Experts of a small language model: a variant of Muon for the experts.
Below are experts of layer 4 (counted from 0) of a mixture-of-experts language model. Rows are named router (the router's row for the expert), up (a neuron's input weights, with its number), down (a neuron's output weights, with its number) and show model dimensions 0-191. Each number is 128 + 24 x the weight over its row's rms, rounded and kept within 0 to 255. Numbers have three digits each.
After each expert's rows: a language model's description of what the expert responds to. This comes from a sample of Wikipedia text that the model never trained on.

# expert 4
router:119158105116116188175127107130157153105101107143108101101101120108119133133095143142126119179129088127120173129133121130108152107115143156146162137165082151138185111138105132140119118146130168145124097107160116123149119112132142099137128071096139079134119135116126123119092113119081121152153138126131139147105083074127137111146116154160179123108120145116143121152141109162154121124136120164139139145131073140114150101134136113117068122104154169134106128113128147134122151106114134088146162143150138145106177110151166121154151087108169102087094147147105110131132103070097117147
up2:152121163094116173121153128094105157160120123108067136121104103135128127130140139076160121134117098143105111141123146129154097116127143145152162089146128167162098135140145174152110120137101120167141118152131119099115109117133138112151153130192149148126133190132102118125136126108119179112150140133140128121105105132086147105099118127144113151096107106107115099116090125112120114091129138138117082130137101146121099137149136086141126135102137135124124075119109112116122106155108113142122120100106144208102177133082113137144165126133131112077128126124137138125132093118227121114
down2:118165120146135116145162109170109116150145064068180110124142152142131138095123084172099124116131129132130119117136126159121160116131099140101135123151079118125101111101113106152142104126139099093135075147146122148142105158122148135161127147087165145085061126106161131143124116110112112077132133133117099144135106137152142115132124121141141124137145105088127149141199180110144138145126114152151102127110168122169116101124109145103169127106102149127115153131114159073150092125113140150124128151117176092160137093144136121112107132109103133146092115100141101096162136133094146140
What it handles: First pieces of non-English proper names, mostly Indian, in film tables and lists, such as Gr(amalakshmi), Bh, Raj, M(angalore), and apostrophes inside names like O'Rourke.

# expert 2
router:144131186160100107152098112138134109135126117113125113171161097151114179127126123117176137142161107138120144111149132094089154067131136130105133110157150179119113127143172097166148160122162150134125131107131134131137131107129126132090151103123123142152075096148097071150132115121161134119171104158080127160125131164154108119145137124141114125135107144088115073151124102168108125152162117108169134127145125147120116130116086123131153117133121107115120100090104130095174106121109111121131125143086166193146103150098142135206129132152146144116125114155135103138102130118125126137
up2:127164140095091103106159172122124122128137125137161167101126115151148171123148169143143156128132133110135089112134162152104148121158126081170128138126173117126126154141152124145136088147135135130119156108157136122125084103169120109116130144118094131127151136102132170113147154120145091141128147103150139113123088080169135104141130136123096161164117142116100109169137151131067087173151117092112103125133078151115090112096160103113137129162112103111123158097138116129128130145108085106146142115096128105102110153090105091122120138156144098113124060132071109116127106150127141086
down2:123138133111132139083151153117159119193153136186130132143119146135085120113116162132148138078137100127130115135166130130119092120114101095120140142152140131123129146101117107120162164130142126129123137106106070121151091135115134146110076107181155121138154109132139107132119137121126140112140107114075108108117121158123119131115136118176161139129088101089149104140104083074112167083115118171133120143117117110102195090157112103144125099115102143148160122139130117195127142120145114117091156103161125133146152144092121127114101179158112147143147157132145130150072141105114111121
What it handles: Inner word pieces like ac, ic, ens, ific, ors ending syllables in longer words, e.g. academ-ic, crit-ics, Scient-ific, aqu-ac-ulture.

# expert 15
router:098183132135099142146129160130153131158109112110170086129113119108082144132146151117105119135109149099111147145159114174134109139167074175137091102123071086143097113164130130117159149157092128125126117111074115137106108137145137160108126098128109113145088144132110145140125144120078105113153132158077073107129149128169077142165140135110168130151159156097116148151156143125137170130152111141123170112117112165121127114101127108126104151169110107118107125097117107100141103139132093134158133139118168155147150115136166140149152175157147115154128114131103128128131095101140144114
up1:117137119134143117078131153129123131105164158144116133143129118094109134129208137123122131100103160101127166129170100142122124098100124105137137118099114154124138125114109111147127111075123105099131123103108122150127113109125128147142121108166112126106124203148127144153113109111124149118126102117180093106076142158174122067098132145103122123134106147110113127184094143162113073092096076113132140171152168134111157123106131140119132139102137114159096136099167116082172127120150143088113145140091151129178100134126152170130110150117152120124126111125145120091135155117156138120
down1:133124129104147128131180128131105117167157122098118139122128115159140148128107150119135112189181109140112142124125149130131149159113143156147125138116126073108141140143111116102114099133130116138107148157110126100122154107135157102103145092129145126182116094128134061115130163124130070127133110109134122143178133138138141103141179118128149110176135160132131081123167133123129133132135143151169083102137065139100122115149099083123066113131130123090152124164108159127136107158101174144134101119144108141155092120141090110106182127114110139097115108105138140149143105106081170145
What it handles: Word-internal pieces, mostly consonant clusters like qu, ag, ab, j, p, inside names and words, such as Siquijor, banquet, Maccabi, Carpathians.

# expert 57
router:063161156096143143136153125123141093146101154142163140113097121163130134140124129116143130134109094111149165151152131113112119109114149139104151147117080143104155153118121118137105177111138123127155099145118121096083182121142132161140122150151105157126118082097111078135133091146110140113154174142075104149146161114137124127139141142149153126132153113168115114121135154127116134127159104138153093124128173127134161137116110108139077116099134133099169098163092081145132137157089124102133158109153111152077165121159134118103138122098098165151136138072079123107120095163123120144
up1:122111158120147170141056108103122132116124086119127089136088098131128110168125112161150110136098076105126134133124114121098153110116080157108124163136092127090116119102130134144121151095120133131162130166141104139107129148168136163149102116145126094171120131133144123149123129135136128146162131137139128157182108130142161151118153106128131134131187096102136127132102134123078113134186117155112136141117134149106161145118101089144100158111111157088116149192073126154118118120153149132122106104142142100084127155168113149125113106135105092119142158083169145139118120087127102091
down1:130150093095123092157141112109119142110094120112135113123143168084094147093086142150134144122131133128135128154158131133132133160100119116176140135109127056147098123158073166108145088129110156152131116134135116068105143136108116135078102144131120102124107138097148161112128108109141132103092091140167148098129131134140123115127126114112148147125090123153104153183077153127112136109146156136168158120173135118131110152096138116100103183155135097126143122102136143117152159116173164149139109131143070149127153133118072152119166154105144126143141153086151134137134154149117113161
What it handles: First syllables of capitalized or lowercase words, often in sports tables and team text, such as Stud-ents, Att, Reg, Atl-antic, em, imp.

# expert 59
router:118173176114073131118135134147109154144136141093129111137131102125133111122122157150122145112093120103127136113133115155129130111171131126137120128134111147078137163099163097177141134141152126110138068157132126107125127139126109124125140119174114125115140091104093135164108129113124137164157102114116133156133129136124093134157154125151133199135139116139168112135076128190179149110120053143161101126171108164163133149129099148116137134103126095146102081143148118109120128098119122114152132124141153176083105163107139137148118124114176153086121134119115098155117105090145096101
up7:125138150112085136114136133145160143118169123168125131108148148105126134113117153122115133132106129127118159113125137101143139146123150125155170202127082153109168131124143093105107095118129131127139154134161105116133118139090088117123113151119137157140147106136168109092112089141165115140123107074113126142166132143126116150109026148153128092106157137121126124119115175056128086155126133157125105149048132152102147136140120128138146118144161110136090128093116114134144110123154127107121170147139155086124127130138129143127135112178087088131114123140116088107132148132129142164
down7:105159159147160128098131090181157122133100108108161178120100130117161149140109127175133120142126119144117130144115115138105124135145110143108115100120147091158124121094117155105155127140128090110105100126111143134147124088148140142120099113170132076114138113204075138151145172105135128097118111127143173130107187139100199142147176112115142147107148154111116183111089154151156124144139157140156165125192154102147138145106129086122105135103128092147122115136127160092130152145121143132094120157137101098157128149121130120099136133135120133120137120125115126125143100098149098098
What it handles: Full stops ending sentences or abbreviations, also ). and ". combinations, as in Greece., Gen. Sullivan, e.g., Samuel D.

# expert 43
router:132165135127108107125189172148120092138108121123093170121114123115129138110139109172112100134150123153137156102194128120126122097144071121162136125111117136122137183179154137152091112126141110141130085145099105127145159104135138145133123123126119128116155132133063099135113134096103153121119183175087111123117137104121085121138119146161137137138142140099125133110105137137155107130100133120105083108198150147108165110131139105085118138097117094191166118115132105153137103131078111128131121106113130151122139114185128125160138124116183105148108132132108136110141150106113143148
up0:095112141130168088121131138113141110158137108127151056110113153128165111132143145159109167114131161136142123115113114143137103132125112138129096139108118105066188164119083112110112111162143143114131126177170111138116104120152108116150119114142129125138105154130147101123176076124091133122160144119138143127094138099135172117158111115162123128115126135114137131150112151121120157112099146129121092108129131114117102112087129169127142158081115155158148112129102106111138128132115153168162106133117113146166193110192141096112141137159068168137153123114154085130148115102107085121
down0:093118088109120136128077149131148119135114175129155116127138146172125137089150115108121176162137148130135127153174074082127146135067182080163149144127147118080136156127142123101148132126112089129089121131143107151138150089087117167115129101093146131136124105169105105096123139084134150138120137140099170080097117133126117174135133109130118111114099147143132116105127125109115112132144100110076174141142114157124125149157159107141110137142103135122149082128109130119146141133084107162101174107103144153072157135122145138142145130140136138137119071156126113149138134143162123143
What it handles: Word pieces right after an initial capital M, P or J in names and words: Menta, Coventry, Jordan, Picolin, murder.

# expert 6
router:110165149116130139143142131140168151184145167122150105155122098153126117130140140118174105189091125127151149104121111132137121119142162136126120137134154109132104112133125126162145142170171218105141108105060111128134132106112138114126114122140124119115117090133114088137126115143111102121137146125132123205121127183128137101128166124134051140111123103087141128148154161115122181130144104147144092150123126189111140124098108090109150131151094135106156132109142133140122106105097137124147131140131155119105104109123146088134120121117127118149138093122091072140125110111166123145
up1:127110136130148126083098144152114134149138179038126123143149132104124121130119160165171139132196135105148124082107118137128149145100153122174130133118161126142115112124136109139132155151117086137123124135120098140094159176117160120114177114098145086141152098099163126084112142110112119155145113109102103144102102108113111148122139096102127126139116103125124107088101158119129182135133153141145097099113099159109119081144104142144153068119139086137131172128138145085159118166137148118136098130154114125112123141105127114156149151161111108112106132090113114107091103101102114115
down1:151130139148116109157137124143136127117111117154140100123147129146111104185137150109105119147076113102119074130138130094092136156138137127104130118146101104145147134162098121129092128113129135086096121120147124096142119103145176094141106100156154149116101148119085101148144104145166104100144103161143172084131125149151172136137125161097172117164166140152144179169151107123097142125138120117135158151123138114106170106148103128119113159119127101134174075143136124170095130121133095143143146113071134074114136080132158148128120113123146163128143129169124122130088127109165138078
What it handles: Prepositions linking a noun to its complement, mostly of, also from, between, into, as in University of, part of, venture between.

# expert 9
router:087136158131108144141133173139114111142093129112128156135121140107107124083135141119135131141173074086156108111111129123095118117105129135168116140159073158151138101174137115144112114156153140100142134107136142128143144126126110160126161143164134141163129136126064082157098082137089136130163142148105126156161126116138102103133133127137116136122122127088147174172130132132102153128140127106159083114163139121145146130063092088099114145161130143116166120102155119142109139083110143072136132136098139117142161120109142127153148153131137138123100184108082101099162112103112146163
up0:119121122135119157102158141124128164126144119135132109129057133133094149167161099131167103119127138098109113146068145098135153140135118111153170124137136095113127137157115141131113098126135123115106104102134137137155135143110113089139105111130146129116138089133167157145133111088115123188124138157107141140182127097140149140118143121130122157134120071112116130124114094101124137109118093134166145118108111113113137160121083161159123096148144109096118080098162132157148131127125135098129135104161098131138171191140133135054111181155125156145104111099091135082121110106155170098
down0:153124133117161192148104132134107163118137130152087130115142166173121120117105129161097094160153134098163103111168068127170072125111161084088126143091111099138150131091105079140142111130129115098115144109097107152138126103127122137125144154095119123141139107156100113118099113098103140111160136136179133123086106132136131145098145118141122157093085153128134101129162120125143138120150133086130156166139134104120121121140116162141132138098121090123132127121139117140111161124131134123112134100162162104134097120085157152174107116104143131172134148200137126149135144151093081155
What it handles: Line-break tokens ending a sentence, table header row or list item, often just before a section heading or table separator row.

# expert 11
router:111130129084125170119113136140110113093099124148120081118156144118135156099174123129152180169090115105108137125175132144147116098151125179173094146151113094089127123109151121153109145131091118078140131132132073117111131161160115115145141127108087115125142122144107094139124122146124139118125149145157155149121122143145122070148070171139104137094137116104123162191168121180143115116143093152138140146121145145130152135146083156099113138152144102131161138135121112126078130121098121133121144143136150134142105149138146122108152130151117094138093126152123123144146077113199122108
up1:131120130123145136103160125115169135086106108129110102083111153135128137134121154155158136109126114119155106139141128132101097122135148146096122145115165181114153161157154151117140125118126128153131145115113148111094165125107138127106115135136111168137157156175093112156161130143120146128094106124115094106156132162133101109097106155142123142142213101143110100139146112114137138137128131125164089126119134125112122105145127150157120190130135091094147113118115116097127089115136163075106144149159119116113128185144138127096145141177184178122151178138135153141118107111134120212
down1:161115160097078127143139110088140112114142161115122134109096159125164109137168130110112167126135122115137075137108124171082114129087109133127101095139141141131116154123136135103121138131122118116158189126091104125088133119131122123173070139081142147150175130127124120145139106120120134132131091119156112160113110136138143119128123132131127138113099161117112153161138115137140121117154122161156154115112129156147119106105143120147128145167163160155138149117163159118108130106129180112160125112129067145155121140108130149178119071120120075146128098122098085078071130125126153066
What it handles: Verbs, plural endings and prepositions in descriptions of buildings, places and structures, such as contains, located, built, storeys, with.

# expert 56
router:107143106073105120147131144140149143096093104082147109125123090142151142129119127134104135157121095102136097140117129110115094089154114161126140154106108125148175153179136109179133138123142105144137118151127148093150159116163152152091119165154119159123146102112144085139111147145167119121103152160149116127086131097126106110137153163141114133157132110141174099171106131124131135148120126134139064120127116138155137079139143163128113116117150130080199148150137092135113081096139096092129148146129146149100124154152129109091176130136153145156098083113124105111120111150102105149
up1:116092126129121131102137083087139103148131107115179133129128129130154128119119152093153142157143132114129094111156141130158166124141095107123140187159144135087106104129105134111149147134172125118115120128136134119154096120132136146140082138148110112106155143093114076100158155121126074140141112126139158171116149098146078101153095117135109163152101137126136094131122140138149080131087103118123141161104107151107124163129110095111103113123138132132205152106125152130153123132120150125148159126095189106146067099125126134108117120050170152130134152138112161128167124118151119139
down1:132160109119155109126130164090118137146123118109107170133093111143113130137073128097145126162217130143137125147145100178137118157124117159124140112093082159143124114123141120169086163128136094151136138131149162128130113131102140116131109127162130128142114130119108125148134077160129127095115117108156122082109097134097172155131137152122124161081140131136118139119129120148115151127135145130091100190121065134138123093177142118100140149156166118101117152154111113131139116118119126106121106079092086129127152063134139125147166168150138160141112135121164101173138109124099137136
What it handles: Syllable pieces right after a capital initial in proper names, like ur, ar, el, Han, Kel, e.g. G-ur-indji, H-ann-ah, N-iel-sen.

# expert 34
router:134135141097077143158128125167154126105100163134118133144138126096114146112099109152104140138097118078085109137119084094115148143161118143139166132122144138102157079117159134146123136153104162110141133146108115112113149127098138114127130142127090135125124137097124135128134123138167132168150136141113188155150078127161137133185110099123098121153132103089136110145088140172147115159097122157113139090131064122134150143120149150122076140137163115149143146138151068135153130087136146123080149090150142154134121121159134138104156142144146138120118087092094122107131101128081087091
up0:160142135112113110148142196128119116095114126145145137148139160127134135162122177113188085165116166083111138148138126131109126142163115106146153153138114117113167106100123127101128130167130127154096137155141155101137126132112127126102129138125115139153104139122132135119082145131136132134149143136154123115138154123103164063106108106125147140097133133136172150140068134172156140178124140120122118129183141100046097127144149090124101150094113149119146100108132120126114106109121147111112080157149138108150166107107092129125156157113124146137134150091101100120130150117098057110
down0:119160134157115131088129083092064098123157128119103093100120110146116125107144120180099131161127163117120135118101149124115112102127093129075128131088077120121152125156112133091113156148111117111123166150134114128148147130128096134148129152124146096112104142114147158119145098126121121175123086118186184136104149161123125119108103132076151149113131086124113175109122138083123127146131138097123112100115126137172127110133121096115085134093122151103121120121153180130134095143152111117158099116136117134148157135109139135169149089120131110197126103135080174097127125111129132158
What it handles: Middle or final pieces of ordinary English words after a short first piece, such as t-ick-et, d-ies, le-aks, pr-is-ons, and stems like pain, attempt, purch.

# expert 31
router:118090127124093151142133210145125115190099120108121102156098115128155148099147154149124118066169137129123147135134163114114141138116159124107099057107151172139124121129123138141160122139131131122148123105089113112119144104146139119158117127139139136145124139114089092149132139129110139136159134120104120128188110149141086100129132102140177111133156137077147102133110126145127122148148142151153124168135089166154131077129094123180106103126052140116129093124142129139138106143122156146185129138115155129119122135141122137099133179122131145135116071130137111131095126095103140099
up0:105097121143111127138139125145153138163137090076110162152127050125118141151137137145129132196109138125118120134114129102141158116138180109136098139114122162108082158162173112156128126162137132119088127145130132145105139161114139152107086147151103132104129146110155150112148129122118092119123144108114149165087162151181135099149094130162154135101125108131101135110131146099112100105082144113137159179135122142128113122108117177120143131142080151139116118137127134123142113142131111150120147064121151147121165127174117119092147131068160163092098133132108141094150105144108155098
down0:107089119122157168186157099111108122102135132139118098153124145175141088128129138132117164145116093122145120151100126148117130141170113136146110148174130097145107139155125116109123185115130161143117162170109161091090090130144117121132078153097134158065122106167125081117121087132099096130141142158118149132097119118127119134107124160148124121124166133145156097095147154115110097122142089153124147145152060107133111178148127097156088098076116142149142126121164126118146122102119139135155153113114096125122117145132170120150104145168147124147157141128141083160100130123129152124
What it handles: Single-letter pieces i and o, and short i/o pieces, inside foreign names and terms: Uzi, Perihelion, Flamenco, Tamagotchi.

# expert 62
router:110126124123112122149120156125112105160133146105124067143112117103151134123140110132135124145138115077129107123143123156114131083147143128120115084114141148099120159131170119133168117138130147095116087135119107097150132086065140114119102074145142105136123146173115088168119141111106148130134110146124118200146123191101158096133146129177150101142152193100154144131145176111138169104096123111136154178167125162136159125137134146111145090122114161120144130119141132107113117120130157148163098143148168150168127130147112088117130156081128093136120125094126097115120111131115143101
up0:125121080117110154120145183142147095164155118128167101098102097094116129119146085113121140113143121119133150094110126158131148110160122108122131097140125097126129114079141086123120127125171137117085162071126102129153137138126094161146120116127120134117122129130147075091098126142105107116169128132169104115091155107114150089164117118152148106139108132109119134149118131142138141106106135096165086124114154170164150131121138154121149131114132145131124161112151108137227161111176139119139147118131161096102101121130153092102157133117167152086116129159150133165153146097112133162
down0:106121139121124098146136130119095145118088215142108170159129135123143107162102198124112176112114133108135155128139162111115128147140097163129144153112099126125106135087108117117123115151117078119079136146120142157124109124145119125133133128147140133109086157094144148176152107089153133150073098153114123142132146080128126170129122140106125101156155169099128117135167120133111115161142146121087144103117091155093147111144165138077144131088126162116157134114150119077082107142103132107133113121130119074125121113154111110158112157128166126155130134124152166154116116156133122123
What it handles: Foreign function words de, del, des, La, y, e, et in French, Spanish and Italian names and titles, e.g. Bibliothèque nationale de France.

# expert 55
router:078150124139117139157119174129131148135111167131169123085128114120142163096115138164110147155123096085115176089142133101137127119133170143165128140158114154134106210101116100136092170161168122127155100135125121126130157158117106102097132119119091137137077139109130105097102131151115105116143110103088169165092174102121145104143145137094108117075130122112128140113139126170102121122141079131096132124133129151120141114146156124127136168127121136121149115114105137126078164146119150116127129170168138139072167138132148101126120143181139103123126168141131140130122129124116083149
up0:147095125145133121173116136115202140151138174113159164123072159123114109140107146129118128104135136199085116115159144094120131078131176113136119155119154134128139116124126119144107130159111150107118100155091127145120116096137118136132127103150125172134125127131103105096107119123132141104103126140112134129105147060128112128089119137123162145118187152168130194118125157159139112093127127129087115120149178140175102152107116095098136114146144109117129113166094146146188155082115096136123106127122118141138107145170158100130109136130142141158090132139142121084126134115115117119
down0:155138114152130133107101116150121128115151120127092112180124155136098156119090136135120148141118072104165132157083165154173115175127106138123116140132131133129131119140142144122123119105168113120161094087127133093157126081093147131114090152099136119104103089092143112134116091123163109167100145129107149139093133110098128136121136121136103122120127115126124113057121161101140142167114166118174144090143076144131158113150127172107114133112106165143099122167128118141110118149178126092147162093128129181168154104118124094104138153116130145120123155167119146162131141108178106139
What it handles: Pronouns and relative words beginning clauses, usually before a verb: it, It, which, that, they, This, there.

# expert 12
router:084186112136101137136179154139136090149149153129142128151118128131130152115123129149140155122150082141129144070129137112089137126164150131124128107107130138145120156086120071161145177168121140116119102159133081109111140190101145138120166140139120154136103141139125145094103120131102140161135129114105161157124075157143108125112117153137154123119163142138177082112124102122144151135117110138139099133138138144115141095126130146108149148146167137109164123162155137124125112100090153149126103114141104129130142125120128107164111108118130086142111126073060120120116085160183077119
up1:140127072097157132144187115120126118159124113088132157091147168118148095145105163157168134136120114101137137125135149131108143149129135113110108135105133101179157108170118145175154146147148119125155141106110109101107113106127131154142073137127152166142154179061119128150162117153111120110090177103125133146148187144091136118106089125118162141105140135137123096130119081103117120125106115180149177097131152184166116128150128098142077135133115134158125150129106113085153132105131129134153104133095133100160138108117139145132168136110146124115144118120104131128156140103109122106
down1:130155123165115087128172152153123165146124149128123136105111151164147109132105108104136131145141119122150085134157113132086112145139086151124143088119156139144126136148157141147143140114129130106097108098161151131145144154125111112106112129137129143113125150131149171118107145142149116141113160166112140122089124131125128114111113150208127130141167115132079126177161105153117145159133114124113109118119138108084122121130155161087080126116125112116135128150101158124111124165126115137070066093157125124143159150138082133109135150152112126140146106109108119041191117126113110063
What it handles: Line breaks and == or === markers around section headings, heading words like History, career, and |---| table separator rows.

# expert 40
router:132137137131116135160151147150162149104100142130091144155151133162132180134139122162136144142078126125124133059172089127095124154143113146174088159120145089110093133146119111134118112147120110130140161126125103110098165118100164175139108108121114134110085155082137123111122122154132074153173131102125154130134093115147124113097113093141094152105096110118146150146099172134149100080159103117142114172158116150127167143139116152111147112083150133150162136163140156111124145098127142114122119114116107120167112169141166164140150079110144149114125122146106103122120162107135096106
up11:168130107133161093149110181148102149147173139182163105102129134110133106110105069108134125138152183138131149116129143112122150111152145118117129124116131105149138134141122077138149144083067133116150144151099123166127133106121125157151151074139148129164118137156136149119117172096112142132145120136097135172172132153104145090110165138124114166125166150126147102168147175113112132168137146096168151146104125118121097127095124093114122111127153144117128152123090149161125174132145128112094115124117123159104153158143142067131145119105147136175120158134078128131106115146139116107
down11:156146150161103114130174104088131174139136107089119129179118144119168159152135143141148151118150109139122158113112105152154134104108146096143152063111103117101122131116182162142123133115160110132116138112127162099104137141141105124138127126122117114128153098111124092150117127132182133163151138154182127119094114142119120120143123098130159124154107145078141157138114079150114131159110079146112151105139146119089141111181107103143105148134146109179157138125088118121153122158164145109136139090145128149188118072167128120108141121137116118136173111081173117130126117115127090138
What it handles: Everyday adjectives, participles and verbs after to, not or un-, such as (un)known, used, such as, able, close, way.

# expert 1
router:092087115124094131141126185152133116116111096105130156153105072108125142117126153106132149163141130101198136129142137117102146116159149122142108141148144123098131149130125120118133139140187142100115097136137145129165143091106141088148104140112114123163122089086086132137105143091123130134138099164133117119159094144133069135110122118122156123127148161125191116146121111119130179152111145125134169151141150166123132151146088139092134128122104066119100097129151120143105134102115159164145113164123154160124114106144105133134160174103097131099132174090158134095094133157161122122
up2:103122113136139162147095189155165155121112112077129125111134145126143117171140096121132119149156121133133094142124140122149099168105097152134116133140180098177144131122113128107075152111091135093134116117128138143111114126147155134151141136132138146131110122164099131098087119144113122145116142119163149128112108108170137160144125154109165158091150107065115153141157133146110138125117156131113110104114161166153099103190118121161121124122119135121185145117113108158149142098104144094075116146147170152125221145167109121125147110121103119101102131087127160139132135123120141132
down2:145093132134122149122111097122180104154155086107138131165121112161131105140119175133144133155101156113087128108149148088139122099130126087145143155100136156134137128111137135152107140138149111126129146138150125099137144166129114122124126133118136127154180088102130129086103139136124135105134118164130097129111145159117157097072130123138109125161143148151113108108116146161110117151163129087141123135130104161113123119093106109109144167144118137184127073167089125140096128108142137139192118119071131113127161135141082112144092126160085116178082156142168164166143144095098093149
What it handles: Mid-word pieces like ra, ro, ia and prefixes Pro/pro/tra/Bro, often in foreign names: Dubrovnik, Siberia, Protektor, portrait.

# expert 16
router:095127113105122166122135143125171139126113127087146142121134089167163172127126153120132157120144148103213130109146123141128122145153086130136124133171085113166125142116136089118109117165136148126151104154130153092159147090148128126091123118111112185145113106086096155112132149114107144111158156105149144118141154075166091074111127107110133144105154123097107116142103155103125126130137084105155107150139117132152153166133144131115147121149123136122125151114141164142121119119144098140101129118129154173133093103127134136130121089102152156121124134058140160126085087108186133111
up1:133126148088153119106157097115110183126130140139126063100139128125127129116135146132172113156133134102109108137113131157159134134114172159132139133130156132079115191088145120108103154127130105140147080140110146133152127115110102094158163147135109139092119101142131074158127115097087141150124124172121095119143133128131117141134151113124123103117153123134138132094130121146136094135091147117149088071111070120159142117168113111131091102096129099171172129099097098099091153114146127130150127148112142151143171147128119188128166104098110145148105137118145138115115078093159132159
down1:125074134148098106140131112170169145140135137153133154126075074153157106133143169066147136150127098105143105142150104091142108155132111132138132129117100164154117138103184129109164091124148171108108144099121150137099137104139115104116097119105151165123124097115142159116153127084087089116131140135174125115141121072109109110131124093114141113131105166094152134124173126151116125149127146145125138133173114179155073161142122107108128154118121178136107123106129146134148138130145120124192138130135126096095100124136119125156125138163148147105122135084160121138108083148128154118
What it handles: Country, state and city names or their final pieces after United, New or a comma, such as States, York, E-gypt, Ont-ar-io, Brazil.

# expert 18
router:099110161110125138137160193151150096189110110099166092119131152117146124116112107151142110097128108103140102144142123148144161134155104131137085151157155125134162105143128090138157135125164136097122114115130082093135185121120165137099136124110160125143079147136124103118121163131127138107129165136132143163142117120156101115126172100156130116136145113078126128110135114119163183126092126179147127117136142151123133106154131102080076104095118104100166127121109102145142128087116129142088061122178142115131103160151139133089167121089141123123160106105152124135116127120131145124
up0:138123087146121131117125115127116119135141123091137163095112148101144131142105129158192171084091137116110120148139087120126151068145144143156147130144100151128149131156105096167089097102141143083130097105107131082165125092166079134102097144124098114102126117131119102073106083165147129129133129115148139137095128120144096087121191111144147123077105126158138136095141133128148127152119148118138134117185132124122097085135103099105108126133145110112135133124134107101157115130125135121094119146118109147108148188183108134104105114135135118155111078120147155123095143092134121143
down0:099111156148169122156124137115096123130090122136132151136137122101148159138154141124135142155167138113102133142107141120156166129112111091097105139091088151118095187095121153106111126076173156113128152164170111086179155121126154133111128099109187137150158125084168138160197119122118135137086120145099151115144143129148168123109106072146121143149116145145156158099124111132163126127161138083129128134120130107146105120109119146102118090134102102087172145119143113144126079125122125102143109137115120134147180113156143112130101142121134117136105162134147140137089160133145162105
What it handles: Word pieces inside foreign place names and proper nouns, often s, es, se after a capital or accented letter: Nösse, Sussex, Results.

# expert 61
router:075143154114122138160155142140121143142090145122098094130131091141129155096119089154137147121150135102138151110131132146107139116114160142194138124136106133168137103142080115140101140134137178116181123148133110099084178164155130109099149102123117129136095123116082078134121128139074121150103144196159116134138106142131105123121144121123109155105159115139146103184119135117085101126101139110121158137111159189171135140132126163169111114131127142104160091136127169099139142123072110112083122106160136115145112122159119113118121148122149152146132128089116136102146122112108143099
up7:084145113109141116105123154141102158086081060126097117130108128119143141107112152125140133125116131135095080114119130140151147095135130084099099147128099108122144102176145137139126110129120160139091085155098123203114087104100146134096132145133148173118163133099144135094137150108145175068132157114123095177158119125141120156152100158133130151123091155146133149151127141152156116142135136101135141118088094139155127119110151145150195155127124130123137106122086130143143117156116137109160075146129114140135139163113111104123160143163126144167167152127134106135138137113087142115
down7:099126103122111124132119123116060123129156102094103154122172142127141143131156102154120163101129152131131082111103122179133118153172141168145110131131093138087135137110116124118098110117148094120139130076102140105167158140124134093124120137076169122118149097142123138104140167117140138166072140146114128118135133078119093127118118125137120143167106130123164099113104119137138059093119139137182148145146168122104094102127135135117104110142098144162131118163150158112147104135106109139115104111137104135112125106141095128108185114108132091133081160111147156131192151148102112118
What it handles: Pipe separators between numeric cells in tables of vote counts, percentages and results, plus semicolons and colons in lists.

# expert 63
router:124116157121099139169135133141125164104127118099134072109132108122134094112138132131118109120124112089136152128115152142131100151108111160156189064094105111097113091136141077148103143131146150139166149142099135141126129129072127143120152129174119123111118118101130144188154099144107069128112160155111154102165130125121160155145097131109084144136165128114141124159120119168139162094159118170159141142150085143149158122071091196139115104126105106091144129134128139155135130108109142141135116081148137101151176122112123134156156146158127138115126118107125124142143118111124088127
up0:093129140088109154113153132106140141105128137112070164118120098145096109109110122145102096131130140128103125162115142157144113135158142095116188109139155116131128138123146078132148144110150141153149101100147129141120107187160130090123148122093126162155105060185093138138094101128148151095127098143128116135127115060118152128157163089133099132120185140155131113124138099105134132126118170168106131163112078123123120137127097100113153150125155141150122133132127123144108129089149160095107070157140122135165070122124109146131126159108137105120121119154136142120098118123134176136
down0:147147113131123104102113091138195121136141135102164161143116125145133059103113099127096102081127105131093133123086174144120118137123127101113142103121115106143117094137128113087121139089121148103121170106117127138124105123115092130138141183123126126162148138115156117180138124173109127196150136143082139101146173126147186097111111142077135119132077134135061123141133149142113116094162111106101136108123159112107135151120118120137103124108139145158191119150112126142122103129136122157115139124122124161101138153164091119115130146142127141142121122111149146180107141146101091111
What it handles: Middle stem pieces before endings like -ing or -ed, such as uninsp-ir-ing, overcrow-d-ing, imp-ul-se, single-d-ecker.

# expert 46
router:112160155123112155143102147165125154059117151117082144166159119141167128121116120140139112155132122160135135125118135100080118162123078135158135130178145110128095151133114113142123115165118127142151138137113127127084139093131107098149119133122102138118079093114144110164091078147124119125116157099108127147120093151134124136118139127114131195104107158125162116155107115164100150122116145157132119121148088148113168101127116119108090144133163137124143108139129111123093157119104179136140106135179140147135096112124116097136150135139156119100090056152086155164112152098173123157
up1:136091092168145141161108139125121108115127120132119143086136121162086134149144171165150138136169114142121162111116146126101154130128161147134111117152110087134129156121090139142137157142105154129114069136115150137105181125135158130179130052125116148104051157136114126091123108130151150169118093131146119155124103122145114148111102131127120139169116137097102136111127093108165134117130136124121152133155119106140099122141104099112158117160092134086094108094114156137094106138137173117091099143163112130136082120126166111133164099105122070110138143102141161124100145133117118163
down1:124099136146129108120124155136117152126135095112137079116150127102132121130151153117148122147109123139126124138080107098134119087128110101127165135134146129119094126116141151097135114125180160147121154131137156118146138132135130070136151154156157090161108124196107126067123084117140126121146108108100118163137119122117162103132164113138104122088123113103147154169177166121112158095148122146157116127120118155147117118158089154103133137078167117134120108188105074130109115084074107150078159145121120144154113118135142183139114146096137130122112142144130105137178144149178131132
What it handles: Verbs and their endings in narration or reported speech, such as said, stated, called, according, illust-r-ate, stud-ied, record-ing.

# expert 60
router:108138138143067190127148114131118139104137116124113076144159115142130125166098134120150104128091161139165108109124132139123126124165100150117125129153120135153144131143153039163145113125120149163144108110122121119132150081153101141120107157175111152178078114125066101110119127126079139123136090142133114143197095151191112146125159125098125099129148146126141103094124106111123147173173118101129152143141098163127128126115120131122139119117127143129173151123116087083122118121108165119143140123117125134117145136102153110175106159152146105157116112146124137119108128152125131094
up1:146120138134138183119134105125138127175127139143098108110129063107125137109094121091091070095159081143198125113134069148126135105133177166103133153119090151146121147118117107186105090130146124126152157134130118096188158109111163116158111141140115128139153132108119124115107123134154093133096147103120119140167153131132145173116133106142134141115136136144135141194082131130138164109141122103119126126137114129135143142104136129124131117092136135090148115126101115099147127104154150127144123162129157164142093144079154086115106099128137139122161067112132106153142132148157129110
down1:151117124114155083127136132126118181108116161147160156133137116121160105134132105116114102167138124165156155125145116137140127114126113138155153100114124085121152110161136120161167091085151134168118160113094180144143102127116178111166147131151155136139137083118130123132129175108133091131064114103135116115100122116151152166128125106094158156093096116116110154117118161135113135136145107093104132097153141160139114151118152115138161125138138136106188138144121123113095136175149128154130090121131098113156118122147125137062116117059174114149117119094134168132099155155149156137
What it handles: Single letters or short pieces inside personal names, often consonants like n, v, z: Donn, Ernestina, Fritz, Ahmed.